Below are experts of layer 2 (counted from 0) of a mixture-of-experts language model. Rows are named router (the router's row for the expert), gate (a neuron's input weights, with its number), up (a neuron's input weights, with its number) and show model dimensions 160-239. Each number is 200 + 40 x the weight over its row's rms, rounded and kept within 0 to 999.
Before each expert's rows: a language model's description of what the expert responds to; "mostly gets" lists some tokens that are sent to it at least half of the time. This comes from a sample of Wikipedia text that the model never trained on.

# expert 12
Description: Noun-ending suffixes. Final pieces completing common nouns and species names, like -ity, -ness, -ion, -ensis, -ite, -ricane, often before of or is.
mostly gets: "ability", "ity", "ensis", "ness", "atus", " power"
router,212,277,186,213,264,137,164,215,244,192,173,195,195,197,203,212,172,240,256,226,134,264,104,280,206,239,244,208,253,195,199,242,191,181,205,182,231,227,176,191,189,159,192,185,236,195,207,220,195,186,229,217,193,125,151,249,164,215,242,233,228,221,198,131,221,241,255,281,203,156,198,145,184,273,242,181,146,280,205,105
gate0,140,200,233,160,216,174,169,273,238,189,184,202,257,290,215,202,196,190,157,254,247,283,187,212,230,246,200,248,201,207,217,212,238,241,265,268,240,213,264,198,260,202,202,258,197,234,203,206,228,175,204,276,208,247,194,171,187,170,197,205,222,263,179,268,151,236,214,219,223,199,223,223,203,191,229,206,180,276,210,209
up0,269,187,197,231,126,198,223,173,202,273,252,220,191,161,216,162,235,200,208,186,185,174,231,192,190,190,153,155,166,172,214,217,177,143,195,239,151,173,172,178,161,226,184,130,238,157,208,122,203,167,230,186,229,204,110,225,162,179,163,230,211,149,216,102,212,147,214,166,243,197,167,187,268,142,178,136,185,202,243,210
gate1,207,229,122,262,259,146,143,162,225,194,226,236,239,163,233,232,199,217,208,211,145,154,200,219,180,285,257,132,209,253,177,251,252,134,147,225,210,228,211,222,204,271,148,268,161,156,175,219,236,155,172,242,186,174,149,177,173,286,213,167,161,278,216,221,209,253,230,101,115,183,256,225,169,172,220,239,207,270,211,231
up1,242,205,114,232,189,160,130,164,185,194,219,225,203,176,235,214,243,177,181,253,183,130,187,184,143,245,220,126,281,239,168,223,195,104,106,237,225,205,224,241,241,266,207,266,229,167,175,151,264,219,201,185,180,169,177,198,215,238,187,219,204,262,256,169,299,190,261,180,150,130,193,210,165,246,220,203,177,251,198,203
gate2,208,153,259,217,166,270,174,200,196,182,153,169,196,192,183,205,182,187,120,217,225,228,195,237,178,137,169,313,178,160,236,251,174,193,190,225,226,196,162,210,242,178,169,147,135,163,172,242,238,184,259,259,197,143,228,229,152,215,259,124,264,261,215,208,229,206,214,222,214,183,237,178,216,247,261,264,192,168,148,146
up2,201,216,157,162,225,185,193,227,212,168,241,243,201,197,206,153,163,208,226,203,193,128,202,132,254,270,209,60,219,216,148,213,230,182,205,196,198,165,217,169,271,190,212,208,240,183,191,131,167,204,154,139,157,229,180,198,243,217,140,234,138,161,213,201,179,173,146,196,235,202,152,215,162,148,170,156,229,243,205,231
gate3,210,248,256,217,258,228,192,269,254,256,237,188,204,145,140,270,178,228,258,154,246,168,157,185,137,185,186,249,204,183,179,211,275,239,197,166,204,281,179,178,181,170,211,168,192,154,235,203,242,278,191,149,185,201,150,164,205,199,192,250,236,199,208,215,278,178,286,174,209,159,192,177,190,148,291,95,193,204,179,191
up3,198,251,248,177,201,206,156,230,254,178,211,197,167,185,188,286,180,193,206,177,251,142,145,197,159,228,115,202,177,222,191,193,265,219,168,163,202,260,223,218,181,141,203,187,162,162,242,219,251,243,186,180,174,183,107,198,197,188,184,214,194,211,290,182,252,144,254,156,253,167,193,170,177,195,270,170,211,215,170,191
gate4,224,198,243,156,177,211,110,177,198,241,165,171,190,277,188,191,209,207,181,219,271,207,229,285,213,202,208,169,211,263,239,211,133,150,176,200,176,241,233,198,205,233,170,265,172,270,200,241,194,180,240,206,276,181,165,149,230,214,225,215,215,215,163,267,208,117,248,275,207,169,192,189,179,170,262,210,159,212,206,185
up4,156,180,121,214,216,235,315,200,172,158,195,221,182,119,215,184,211,232,227,178,174,191,129,123,204,203,202,237,217,155,151,159,290,254,214,220,212,149,177,216,175,157,242,202,224,154,186,174,214,231,218,179,127,193,266,248,177,199,171,172,185,196,273,185,213,273,131,109,189,203,188,210,194,223,168,187,264,217,234,226
gate5,154,242,229,238,207,195,146,217,215,225,228,178,251,215,172,207,183,217,273,201,223,237,184,121,224,256,164,246,180,131,162,179,199,132,194,257,220,180,166,174,132,213,170,160,222,154,246,225,220,249,183,232,192,251,250,170,200,197,127,263,192,176,196,198,178,213,214,170,232,217,258,266,166,228,181,175,159,162,201,206
up5,268,293,194,191,202,182,220,199,217,207,233,217,228,220,161,155,246,185,174,214,197,227,115,141,211,195,172,134,185,176,132,218,312,276,245,230,128,181,211,168,262,197,182,187,200,201,257,163,225,175,213,192,204,241,132,242,261,178,209,179,144,210,224,181,238,179,202,124,187,252,204,220,254,148,160,137,196,191,243,86
gate6,241,220,178,164,193,208,183,231,263,252,116,169,245,193,193,212,279,191,193,120,153,260,291,252,240,229,155,254,227,207,175,213,162,189,191,249,208,129,180,177,222,206,223,214,200,227,173,158,245,206,266,182,200,204,184,179,223,221,180,234,222,188,211,168,195,188,216,134,200,162,185,84,220,200,200,183,198,154,193,160
up6,174,239,194,209,149,180,230,245,212,260,163,192,248,193,218,179,228,168,238,174,182,207,260,210,225,239,199,278,182,228,144,266,134,161,154,221,248,121,184,189,172,247,260,166,221,147,249,263,223,195,235,184,191,267,182,174,205,228,218,138,148,215,220,200,183,231,187,213,183,131,175,138,170,177,248,217,124,181,134,183
gate7,108,186,190,95,180,173,248,156,262,140,168,270,170,225,231,271,239,246,258,303,238,241,203,188,169,228,196,220,199,238,199,208,245,238,124,174,214,198,166,237,194,231,193,151,212,259,192,184,98,243,248,190,279,178,206,206,154,132,169,214,191,237,205,113,203,216,210,231,216,222,283,283,209,278,99,227,244,289,193,175
up7,212,212,178,280,226,186,201,205,149,225,236,245,195,225,277,185,217,172,153,139,132,206,251,282,209,171,201,161,245,134,226,170,165,95,236,236,207,187,214,198,223,212,171,230,177,144,202,187,180,188,148,266,196,163,197,171,198,304,228,216,151,224,215,258,226,168,173,191,180,200,197,260,184,127,193,199,191,146,208,229
gate8,104,247,195,200,299,145,202,184,135,230,172,295,231,182,214,183,188,225,217,136,208,100,203,131,258,174,213,204,193,264,187,173,197,235,219,239,266,157,188,222,167,225,175,222,219,247,227,202,256,247,220,197,187,202,176,123,239,214,254,239,216,127,201,131,232,213,152,162,176,197,161,156,237,247,153,125,180,173,267,126
up8,172,159,198,236,204,203,239,169,223,202,156,176,143,241,224,233,206,273,206,170,250,190,268,225,186,292,193,253,144,261,257,241,242,258,217,200,302,197,225,151,208,130,193,218,227,227,192,221,179,277,252,168,235,196,243,236,255,141,239,193,192,142,184,254,210,164,223,271,124,193,251,159,171,243,210,284,164,218,178,182
gate9,305,136,169,182,192,209,218,222,209,196,172,173,233,217,161,150,102,198,214,185,212,252,216,195,179,177,192,329,176,236,137,245,186,207,209,220,269,251,184,219,145,239,149,247,217,222,215,196,255,159,202,218,169,212,200,146,124,142,174,195,269,83,95,201,173,156,179,262,238,293,199,212,136,211,190,207,214,217,207,214
up9,129,227,247,207,179,241,199,188,160,211,222,232,105,198,240,199,303,226,191,145,222,183,173,234,156,233,206,69,225,162,230,217,181,152,189,191,155,124,179,208,227,195,251,159,165,172,166,236,94,249,167,164,251,247,233,230,202,205,235,169,231,296,290,168,233,209,209,206,203,203,133,208,270,195,213,231,194,212,171,196
gate10,198,188,213,202,205,218,246,270,178,179,251,236,231,182,210,164,142,226,185,222,159,165,122,169,266,245,152,108,175,274,214,201,191,204,192,230,321,227,138,178,246,207,177,182,216,291,216,204,234,189,239,213,202,276,192,272,204,125,213,229,214,191,185,179,200,188,174,296,213,201,243,231,163,212,221,173,174,188,180,157
up10,160,275,214,265,197,181,229,286,207,198,268,201,206,136,224,215,171,171,255,184,166,164,147,225,241,235,184,125,231,251,266,184,261,234,198,251,295,167,220,107,243,253,196,160,226,283,244,184,185,233,273,218,187,242,190,200,240,162,223,227,210,189,186,220,236,156,144,314,206,193,248,258,181,189,301,206,175,175,174,154
gate11,212,179,207,211,166,105,152,253,196,244,151,127,293,228,216,242,146,245,188,270,181,89,174,213,160,247,165,198,188,192,175,165,199,155,151,255,167,173,195,159,240,156,291,184,214,220,195,283,221,205,97,180,167,199,222,210,133,218,221,185,271,158,269,235,280,275,145,177,266,229,195,205,189,318,205,238,193,214,167,213
up11,184,57,162,215,247,220,226,175,189,205,238,238,234,178,220,170,156,241,140,258,227,192,211,278,217,166,124,214,175,184,223,198,232,212,249,149,189,159,232,293,263,198,161,161,183,172,228,259,267,180,178,183,167,237,162,202,180,210,216,145,49,189,142,171,62,168,170,137,241,231,214,197,149,140,168,181,265,241,183,228
gate12,202,140,133,286,215,188,240,225,252,235,218,217,222,143,92,219,187,140,202,215,281,167,217,266,314,165,170,183,249,192,147,174,216,250,141,153,178,196,207,192,161,198,152,249,262,105,228,191,216,195,182,224,176,214,193,132,116,222,232,252,231,177,277,275,224,154,220,112,244,229,166,181,202,222,222,243,228,237,200,227
up12,290,210,261,201,177,175,204,192,214,134,170,167,223,210,286,189,197,241,132,122,159,201,275,259,194,217,251,122,172,286,268,162,220,175,235,179,186,165,237,193,246,235,269,273,239,238,204,114,161,169,227,205,294,193,231,197,214,150,238,212,223,177,201,157,160,228,159,233,154,159,245,233,215,206,208,139,196,194,252,171
gate13,214,204,179,219,207,183,216,243,230,176,128,209,212,183,152,170,184,178,211,267,226,183,169,224,204,223,159,273,126,233,247,97,163,178,108,246,208,231,201,254,235,166,163,211,262,209,240,197,202,178,162,201,160,174,128,172,220,172,294,225,244,257,197,230,273,209,169,220,241,236,250,239,134,126,193,216,217,191,185,193
up13,232,235,180,197,164,219,185,243,260,199,105,187,228,128,211,208,189,196,205,232,167,129,167,136,177,222,142,263,164,215,250,119,152,226,57,213,141,234,158,232,155,209,182,177,223,196,196,197,228,173,180,197,102,151,91,193,216,168,227,209,199,185,229,223,267,179,230,176,245,205,219,239,185,77,195,203,210,287,163,189
gate14,193,124,160,227,204,232,228,246,163,229,221,185,207,260,151,270,184,213,166,244,300,202,220,232,187,201,216,176,244,234,156,223,229,180,100,206,199,299,250,150,180,151,205,238,165,205,195,176,144,154,185,219,264,192,194,254,240,171,255,225,208,136,209,136,240,204,198,217,187,203,239,172,225,209,196,152,231,259,273,209
up14,175,221,180,189,196,214,167,216,178,173,226,282,141,190,213,138,199,241,185,138,160,258,184,197,244,228,146,181,133,235,220,162,175,166,231,192,161,165,158,193,190,228,248,179,211,178,303,235,205,224,224,157,179,196,163,224,245,108,223,121,179,222,212,290,138,200,174,218,136,201,240,237,201,214,300,186,223,152,193,179
gate15,154,226,211,187,159,219,220,289,153,236,196,211,174,136,170,210,190,179,257,233,145,235,219,210,190,257,214,179,204,169,202,185,172,245,199,202,192,189,264,202,244,139,191,243,207,205,270,169,144,253,217,140,212,154,185,151,220,192,265,255,271,161,233,280,275,199,258,184,186,192,163,199,241,198,190,181,172,237,228,187
up15,238,219,191,193,202,260,251,202,168,281,165,248,221,207,157,217,179,202,234,163,156,223,249,216,159,285,241,185,194,240,190,206,171,185,201,158,234,207,253,198,182,119,207,252,232,167,229,170,110,241,202,151,263,153,234,232,151,172,278,235,247,146,265,221,234,174,253,204,202,197,144,175,229,183,213,246,211,235,267,224
gate16,252,158,267,242,189,211,171,286,155,274,168,192,244,135,187,109,289,99,145,170,198,154,203,188,258,219,240,179,180,235,186,216,167,214,221,201,202,184,172,211,258,159,79,306,223,223,195,191,216,224,237,170,168,233,170,221,156,257,266,240,172,231,157,222,228,163,270,225,249,200,239,163,183,244,128,185,179,199,220,208
up16,137,262,169,186,188,204,191,136,238,181,249,228,202,269,229,276,137,274,267,211,233,197,184,233,158,211,153,182,234,186,212,196,206,173,212,196,204,193,278,237,166,231,280,84,192,140,232,277,216,207,150,180,225,189,225,153,273,192,156,109,264,177,236,157,165,216,183,143,193,258,142,234,204,164,207,190,262,215,191,198
gate17,203,208,214,178,211,254,121,299,189,173,187,112,180,193,136,255,206,223,246,173,142,218,139,140,163,226,215,249,233,141,136,257,153,172,183,195,120,197,212,213,171,145,248,187,184,254,237,168,201,231,208,204,221,189,144,187,187,191,216,255,172,197,202,139,210,172,192,243,161,181,165,157,218,171,207,181,204,272,201,257
up17,243,198,135,234,220,202,188,183,151,217,198,182,163,168,122,226,247,128,157,197,171,170,152,168,205,181,150,154,160,189,165,183,105,187,125,151,135,181,165,153,223,194,224,149,242,264,280,207,180,164,203,238,187,142,197,204,252,204,236,242,226,185,151,136,166,202,222,161,114,155,213,192,224,125,214,235,220,218,217,208
gate18,205,199,207,166,227,239,162,243,140,279,244,225,238,191,167,170,196,265,144,154,280,141,142,221,249,221,180,237,145,207,142,184,196,236,199,171,185,212,241,187,189,187,242,155,169,225,174,189,240,247,201,213,261,227,281,115,264,214,251,208,165,220,221,160,216,245,194,170,239,155,187,173,250,228,217,149,283,213,198,126
up18,215,195,170,198,128,203,226,142,269,151,208,150,137,233,282,188,189,145,234,253,185,187,274,173,154,182,189,105,143,160,247,245,185,200,204,230,198,109,119,243,166,190,115,216,273,158,254,173,173,142,197,153,180,151,126,208,190,185,229,182,208,145,107,242,242,194,255,191,138,180,222,238,155,187,139,239,201,163,184,254
gate19,174,177,95,233,161,234,165,167,212,250,192,233,240,155,151,245,164,156,144,250,143,128,197,219,186,204,177,180,216,158,158,201,180,204,239,238,224,241,160,181,186,184,242,242,167,222,188,197,203,192,197,169,132,136,234,308,198,176,105,224,258,256,162,208,210,190,311,225,209,144,179,213,213,211,212,182,130,189,172,246
up19,190,200,250,191,267,151,149,212,196,105,184,234,152,267,210,216,251,230,185,197,193,296,188,202,193,175,200,234,165,193,248,189,220,216,163,200,188,166,309,224,172,210,295,192,214,153,210,160,221,178,217,240,189,204,154,123,127,212,255,185,185,135,197,231,180,202,214,176,222,223,241,184,199,151,233,155,241,197,276,185
gate20,163,172,176,189,174,239,223,257,191,185,178,198,225,220,182,223,247,220,171,172,237,180,201,191,199,236,225,173,92,114,215,128,233,254,117,196,183,179,231,220,208,244,233,177,227,225,255,226,254,261,195,106,130,166,240,245,207,216,186,222,229,232,162,202,192,203,211,221,218,150,190,151,171,200,234,213,177,238,173,234
up20,162,189,185,168,146,246,203,294,181,164,194,188,205,184,187,239,237,192,222,200,220,134,198,184,189,255,251,127,93,175,256,152,210,247,124,190,222,170,251,199,159,231,206,195,222,186,280,197,208,207,206,155,86,149,216,194,219,222,200,157,186,221,223,197,195,223,241,275,246,163,201,158,190,192,177,223,155,249,192,242
gate21,205,114,192,188,270,299,185,218,126,263,113,162,208,163,200,208,195,206,152,214,135,148,137,175,184,175,172,263,219,254,207,212,209,203,103,243,225,144,200,222,200,236,218,262,264,154,192,187,250,207,230,227,222,267,174,205,254,159,212,204,231,188,220,206,186,218,222,177,152,274,230,174,190,209,194,146,162,246,147,174
up21,175,183,199,192,277,241,183,201,130,185,204,261,175,194,235,251,224,245,178,184,143,155,162,218,173,248,192,189,237,169,218,147,274,241,182,199,198,226,244,210,144,183,257,234,225,178,204,164,239,237,222,220,222,188,227,158,188,244,160,178,251,168,226,186,171,233,170,126,171,232,219,155,250,212,199,196,195,202,154,139
gate22,199,168,221,287,214,262,180,208,215,214,126,122,206,181,265,204,188,238,178,252,177,129,106,208,248,178,236,238,234,228,249,272,194,173,235,155,290,215,174,224,208,161,230,132,221,207,223,236,219,219,193,157,186,158,206,253,195,220,156,164,241,200,171,276,116,204,196,227,143,191,232,191,171,254,238,178,183,193,175,228
up22,165,91,231,296,196,205,250,248,239,224,185,119,264,238,223,258,182,244,171,274,219,126,129,209,270,226,228,267,211,228,250,272,187,180,205,154,260,267,248,200,214,195,227,162,226,210,202,171,239,215,133,149,182,223,135,233,158,205,168,228,196,152,192,265,164,192,164,178,189,179,207,204,194,232,188,154,182,199,146,217
gate23,242,220,88,173,176,102,207,211,220,210,183,183,266,160,234,169,253,198,206,183,192,249,221,293,188,168,272,271,236,190,243,179,176,130,223,167,225,195,223,176,147,184,171,148,149,213,196,182,208,179,190,73,243,192,253,242,177,213,222,205,239,177,287,145,167,193,168,223,217,155,176,259,237,218,275,160,109,160,169,273
up23,214,194,177,202,210,158,167,140,149,200,226,219,189,222,132,203,168,271,199,172,202,169,130,202,193,163,167,179,191,189,219,194,216,263,256,123,217,172,216,232,156,250,201,145,202,199,211,279,222,214,169,215,157,199,148,226,207,121,232,211,188,224,183,249,203,224,264,212,188,277,209,164,209,210,185,229,209,245,184,231
gate24,244,265,167,190,207,232,190,167,207,200,198,206,220,247,246,173,260,169,205,168,136,271,216,148,244,192,156,213,169,180,202,198,61,91,188,209,218,200,211,266,179,248,226,187,226,99,211,208,157,221,200,229,262,168,204,214,245,166,235,148,212,236,218,209,202,245,261,188,185,194,165,193,156,218,194,115,159,216,240,195
up24,143,161,220,181,156,149,207,260,236,183,195,185,139,100,110,189,122,232,211,202,253,216,231,213,202,188,213,200,187,199,173,207,331,240,267,219,234,191,182,171,190,146,195,252,203,298,171,233,256,217,206,163,153,205,196,165,191,249,149,256,182,119,191,198,203,202,199,222,194,163,265,193,223,210,245,246,213,164,123,199
gate25,187,144,176,226,169,182,176,274,224,200,172,230,245,212,203,191,110,206,220,199,98,230,154,226,193,146,147,139,190,162,234,231,281,196,215,161,186,221,146,230,219,182,278,180,170,144,173,194,238,122,212,310,204,246,212,214,180,134,216,124,217,181,164,217,229,215,195,200,73,116,165,178,187,161,227,114,235,232,164,152
up25,163,196,238,191,269,177,184,250,192,232,191,236,228,204,200,236,174,173,217,293,126,174,155,181,214,200,189,212,184,244,222,231,182,172,249,125,151,244,212,170,220,158,229,161,209,231,94,230,265,117,281,245,225,224,202,173,192,162,200,185,246,172,165,195,240,198,243,197,178,167,182,165,152,210,224,144,174,209,258,107
gate26,279,268,153,251,144,146,263,261,254,193,123,161,164,172,228,264,185,210,266,235,242,175,168,264,109,276,168,227,219,199,185,111,139,185,219,201,188,199,223,234,273,209,194,215,217,249,189,213,160,229,217,139,235,313,162,259,232,128,231,220,214,219,161,149,204,126,187,205,231,231,224,146,207,186,211,211,151,181,223,189
up26,185,217,190,234,214,124,225,288,267,206,147,167,141,261,231,202,232,214,267,146,247,151,227,194,190,231,167,210,166,204,229,194,186,231,219,165,102,249,149,145,244,210,244,231,252,245,230,234,224,220,210,165,239,246,155,255,250,145,257,234,202,235,214,137,230,146,201,173,183,225,190,173,212,217,140,172,158,174,198,223
gate27,210,162,198,143,241,209,285,231,180,259,216,171,185,207,266,237,205,154,260,229,203,213,274,239,179,143,183,155,214,197,180,153,177,277,253,227,183,213,129,207,133,200,209,245,189,221,156,196,153,214,199,240,266,225,190,227,207,114,185,240,175,201,189,223,270,218,199,135,231,193,140,139,210,170,192,296,154,173,173,146
up27,203,123,197,127,210,243,196,202,143,155,265,126,156,195,130,208,160,208,226,143,150,158,203,131,306,201,211,211,170,141,236,197,248,170,156,189,145,216,266,146,179,191,166,236,86,226,214,153,224,163,250,233,170,216,114,197,168,225,300,123,123,223,224,228,251,198,188,217,209,258,156,214,144,227,151,186,261,209,166,174
gate28,249,214,205,159,258,213,237,281,209,208,190,149,252,193,176,181,194,163,178,218,145,255,215,177,127,202,176,209,130,197,216,175,244,236,141,236,144,256,136,191,182,202,202,254,169,222,252,222,181,184,214,233,198,187,236,203,132,196,210,220,200,125,191,159,221,224,280,229,175,201,116,128,144,208,179,174,193,233,188,156
up28,240,161,182,227,212,208,207,232,221,228,156,158,183,151,210,211,172,162,147,203,178,223,234,187,172,232,182,255,143,246,253,168,228,215,166,252,160,187,171,196,241,187,226,198,235,167,197,192,183,212,279,265,123,185,196,233,142,120,224,197,191,168,177,170,200,203,222,203,163,151,124,142,211,260,200,218,208,145,253,150
gate29,216,204,196,138,169,211,253,212,248,215,124,176,250,165,182,110,186,220,240,260,257,269,184,222,281,174,217,231,173,215,215,264,185,194,233,192,248,151,174,247,182,230,280,123,144,175,238,194,229,236,243,183,220,225,190,171,92,228,241,200,223,231,158,185,247,135,214,131,231,154,208,224,132,197,183,226,230,222,272,148
up29,210,152,227,151,178,232,229,191,209,209,101,167,219,161,154,139,102,227,195,264,245,217,223,218,263,208,192,188,189,212,251,209,178,190,213,229,192,152,212,184,152,231,174,114,106,187,217,224,247,204,236,183,160,266,178,157,102,192,233,170,175,192,162,104,262,192,194,68,210,153,201,140,148,224,195,212,232,197,273,175
gate30,216,280,194,224,221,144,199,268,224,180,255,168,183,146,144,178,224,233,228,202,176,184,182,197,232,326,114,243,163,184,192,188,160,274,221,218,231,217,141,227,233,230,196,209,157,221,210,237,210,188,278,211,175,213,168,251,136,188,150,187,138,216,182,178,267,220,201,132,281,255,294,217,207,237,217,205,260,184,164,259
up30,242,187,210,239,236,188,161,163,167,182,148,230,157,230,150,186,77,148,289,251,187,221,193,216,163,213,223,264,170,176,222,136,323,207,249,195,203,175,256,175,181,236,200,209,151,117,192,241,232,214,218,166,182,176,191,227,214,200,203,206,260,188,203,99,184,185,288,214,162,174,198,219,251,232,275,195,201,187,164,188
gate31,154,159,159,202,238,190,242,205,200,199,220,233,196,209,149,184,141,278,172,271,194,198,152,241,205,197,207,247,215,149,249,266,238,222,132,205,191,156,228,202,266,231,214,239,220,175,196,195,220,233,138,251,211,231,154,228,164,241,221,249,169,158,188,167,200,227,192,173,183,212,198,183,180,227,203,173,242,210,213,227
up31,190,240,229,172,175,251,211,189,217,216,165,203,196,174,229,195,251,134,219,130,198,255,226,155,253,212,179,171,170,209,218,87,154,230,276,158,139,200,190,204,128,185,176,124,228,191,233,198,168,209,244,183,217,191,252,153,220,195,164,173,183,265,153,209,194,149,197,181,182,173,189,173,254,111,142,241,166,185,202,220
gate32,218,206,151,142,176,188,153,267,267,212,190,141,219,184,129,184,185,259,198,198,243,166,298,202,181,234,155,110,162,169,178,224,177,106,182,193,124,203,153,267,153,222,158,223,203,216,220,199,198,213,261,259,250,129,197,262,194,228,178,258,161,245,197,194,203,179,233,221,275,199,182,160,195,223,198,222,235,206,265,258
up32,217,167,147,147,140,199,178,265,165,203,225,201,130,197,130,166,152,237,219,223,221,223,192,139,202,161,210,184,177,152,231,176,171,181,229,217,160,170,173,200,133,222,159,195,156,245,200,99,218,268,276,247,288,160,204,241,196,198,128,218,181,252,175,149,203,167,192,180,223,253,196,141,140,179,275,244,228,187,180,223
gate33,243,126,200,201,178,147,136,246,198,139,204,248,192,180,91,202,186,213,153,165,249,131,124,165,201,196,215,183,224,254,168,195,162,149,197,212,269,193,160,134,220,159,237,285,196,215,214,184,250,224,172,192,236,214,194,211,214,172,259,170,173,196,208,182,204,213,160,210,199,197,195,205,250,122,179,222,173,204,199,168
up33,235,182,220,254,161,52,232,240,214,158,156,164,157,235,149,196,215,218,153,149,170,237,176,182,183,175,253,173,250,259,202,178,169,182,236,191,233,188,188,138,210,158,216,287,226,185,231,226,263,200,213,161,173,230,188,179,205,202,183,173,227,236,205,202,194,187,229,185,168,182,234,211,251,181,228,221,205,215,195,205
gate34,195,223,228,165,179,144,185,156,170,138,108,200,224,227,238,236,244,230,212,211,123,185,238,230,186,212,192,239,185,246,193,193,162,200,183,187,175,191,246,175,165,183,208,186,247,156,149,189,186,218,153,166,188,139,189,198,208,139,276,185,244,247,195,211,162,226,155,144,247,223,156,253,219,198,200,178,212,210,94,315
up34,149,196,296,210,195,250,243,138,227,176,185,240,176,255,166,270,205,136,205,182,229,204,191,242,247,196,211,167,162,235,216,191,209,192,246,161,170,237,185,183,184,212,155,202,169,221,199,169,238,230,132,172,243,239,212,170,209,214,270,193,138,158,174,227,242,220,202,131,199,195,215,190,224,207,168,224,204,223,173,224
gate35,222,252,158,228,205,203,181,219,248,302,229,229,218,222,168,191,180,164,225,256,229,229,236,141,192,169,166,242,221,153,121,186,250,189,193,250,248,220,247,241,112,166,250,274,197,205,251,231,226,142,181,215,180,175,182,196,202,153,213,220,159,211,193,170,210,201,274,251,157,209,149,251,148,182,224,141,145,192,223,208
up35,174,176,181,177,154,242,231,194,166,158,197,169,212,131,203,191,204,208,201,221,167,209,204,232,191,160,217,214,230,240,264,197,157,149,157,176,226,166,159,167,275,197,160,167,214,195,202,166,148,267,252,174,162,216,233,242,205,217,211,179,235,185,117,262,254,210,167,247,222,228,305,161,260,199,192,240,277,219,191,206
gate36,140,214,243,141,203,195,184,178,160,156,117,153,218,202,188,308,197,179,218,187,184,176,217,194,174,202,113,179,188,209,189,208,196,232,272,171,201,229,215,190,200,183,92,243,270,199,156,216,193,220,187,161,179,205,138,212,138,237,206,207,207,211,170,237,175,223,191,132,122,151,123,243,265,217,199,164,205,245,164,177
up36,173,215,163,214,207,245,194,143,132,209,188,115,191,207,166,215,190,253,243,236,196,210,150,219,242,196,128,265,191,184,207,177,208,200,255,190,220,203,253,198,177,190,166,148,238,281,170,202,181,183,163,233,177,210,144,181,175,320,156,183,177,253,229,245,137,264,243,183,168,185,196,217,266,161,185,219,263,196,182,127
gate37,204,201,209,221,136,176,213,213,237,132,153,170,188,147,226,239,192,219,156,230,209,199,225,265,208,153,208,151,157,192,329,253,181,166,191,166,165,297,249,190,195,165,221,277,170,232,204,269,224,302,243,185,201,202,147,302,184,199,168,206,117,232,200,177,229,255,198,215,249,166,203,209,188,204,161,165,227,195,190,198
up37,151,194,223,227,234,244,201,180,283,187,193,102,182,204,176,197,147,251,203,238,198,190,261,169,264,146,218,161,144,181,179,231,177,168,186,197,200,209,166,152,213,200,185,104,232,194,217,251,283,229,194,182,263,227,205,202,231,117,240,114,154,232,146,183,106,210,216,196,170,263,261,142,189,186,247,182,133,192,265,254
gate38,200,167,195,220,206,189,152,151,213,244,134,231,179,238,187,187,115,264,172,288,217,222,198,231,244,281,206,146,182,227,216,205,180,223,161,226,216,271,129,190,250,249,223,177,141,145,119,187,209,255,123,227,183,224,149,162,164,186,206,177,220,275,252,279,200,234,285,182,132,242,147,209,162,158,283,171,222,294,227,176
up38,183,141,234,219,223,184,142,164,193,208,178,206,182,276,197,183,112,249,207,243,227,193,163,205,267,234,216,146,203,235,209,202,197,233,193,181,229,260,137,164,173,264,174,176,134,128,115,168,182,249,127,191,200,209,136,161,136,167,221,247,258,296,236,230,222,201,249,123,143,231,166,190,150,176,253,206,212,193,242,195
gate39,183,163,279,239,144,204,238,222,276,161,208,184,201,228,215,179,259,219,231,122,237,246,184,269,131,164,155,186,227,198,232,228,119,110,262,213,262,236,175,257,201,230,222,133,137,230,203,162,239,207,152,177,159,188,222,189,232,210,192,237,172,208,225,211,201,209,168,200,236,138,173,229,260,161,244,286,302,220,143,196
up39,238,305,130,168,302,247,231,221,151,262,194,192,238,212,181,264,160,127,180,218,237,182,247,104,190,239,218,218,204,223,125,153,218,249,137,198,230,178,210,177,207,202,231,214,232,196,191,289,253,170,256,101,243,182,183,190,199,191,185,179,160,174,182,142,135,167,207,189,189,184,210,221,154,210,149,214,112,213,235,228
gate40,176,314,180,145,239,220,222,202,209,158,91,217,224,141,197,199,151,200,180,214,195,200,191,185,156,200,225,270,190,163,138,200,192,240,153,182,145,218,175,188,175,230,247,173,155,267,212,154,194,215,161,171,185,196,134,223,190,182,208,202,213,211,215,165,282,134,142,282,176,148,182,246,161,250,181,199,206,209,201,252
up40,233,278,212,184,285,228,128,186,171,147,144,197,178,159,180,181,178,222,194,191,243,198,156,225,179,165,212,235,243,236,125,236,212,142,184,188,230,215,219,178,183,204,282,221,161,201,169,172,220,211,199,216,177,238,186,256,138,229,125,154,200,213,245,184,238,135,171,223,166,205,172,230,173,274,199,261,183,203,126,216
gate41,130,224,157,180,167,140,238,238,214,184,178,174,191,212,130,231,225,203,245,221,176,195,214,226,189,237,232,175,181,208,150,216,279,180,263,202,256,237,184,202,183,159,203,245,136,190,163,219,143,143,223,236,234,245,136,221,174,207,204,161,122,149,244,147,201,158,255,189,182,145,212,209,264,229,240,103,232,281,249,146
up41,248,192,225,208,243,272,146,172,180,179,207,190,167,176,202,144,183,187,155,249,225,251,155,140,269,144,192,276,182,222,230,213,177,231,146,186,117,187,186,151,199,218,163,220,258,236,231,138,221,234,131,155,135,161,270,157,223,192,183,287,301,154,150,153,194,209,182,223,212,237,237,188,184,167,194,234,220,143,176,255
gate42,164,190,221,234,173,151,178,212,279,174,195,236,207,143,118,285,186,267,159,217,159,199,241,183,264,184,180,166,223,230,224,153,204,178,248,157,216,257,206,230,195,208,189,73,177,167,179,212,171,195,187,212,240,204,202,210,146,208,218,167,191,208,135,247,180,189,208,247,156,237,209,221,196,220,270,190,223,253,221,133
up42,203,175,196,305,210,201,182,139,187,195,211,242,219,200,201,200,281,173,288,193,208,251,226,235,200,185,268,144,232,204,232,244,198,168,227,116,191,212,97,240,167,167,173,265,267,185,211,179,154,223,195,191,280,184,183,189,279,152,257,277,219,196,214,225,217,225,244,235,188,184,194,162,182,114,90,205,172,219,187,166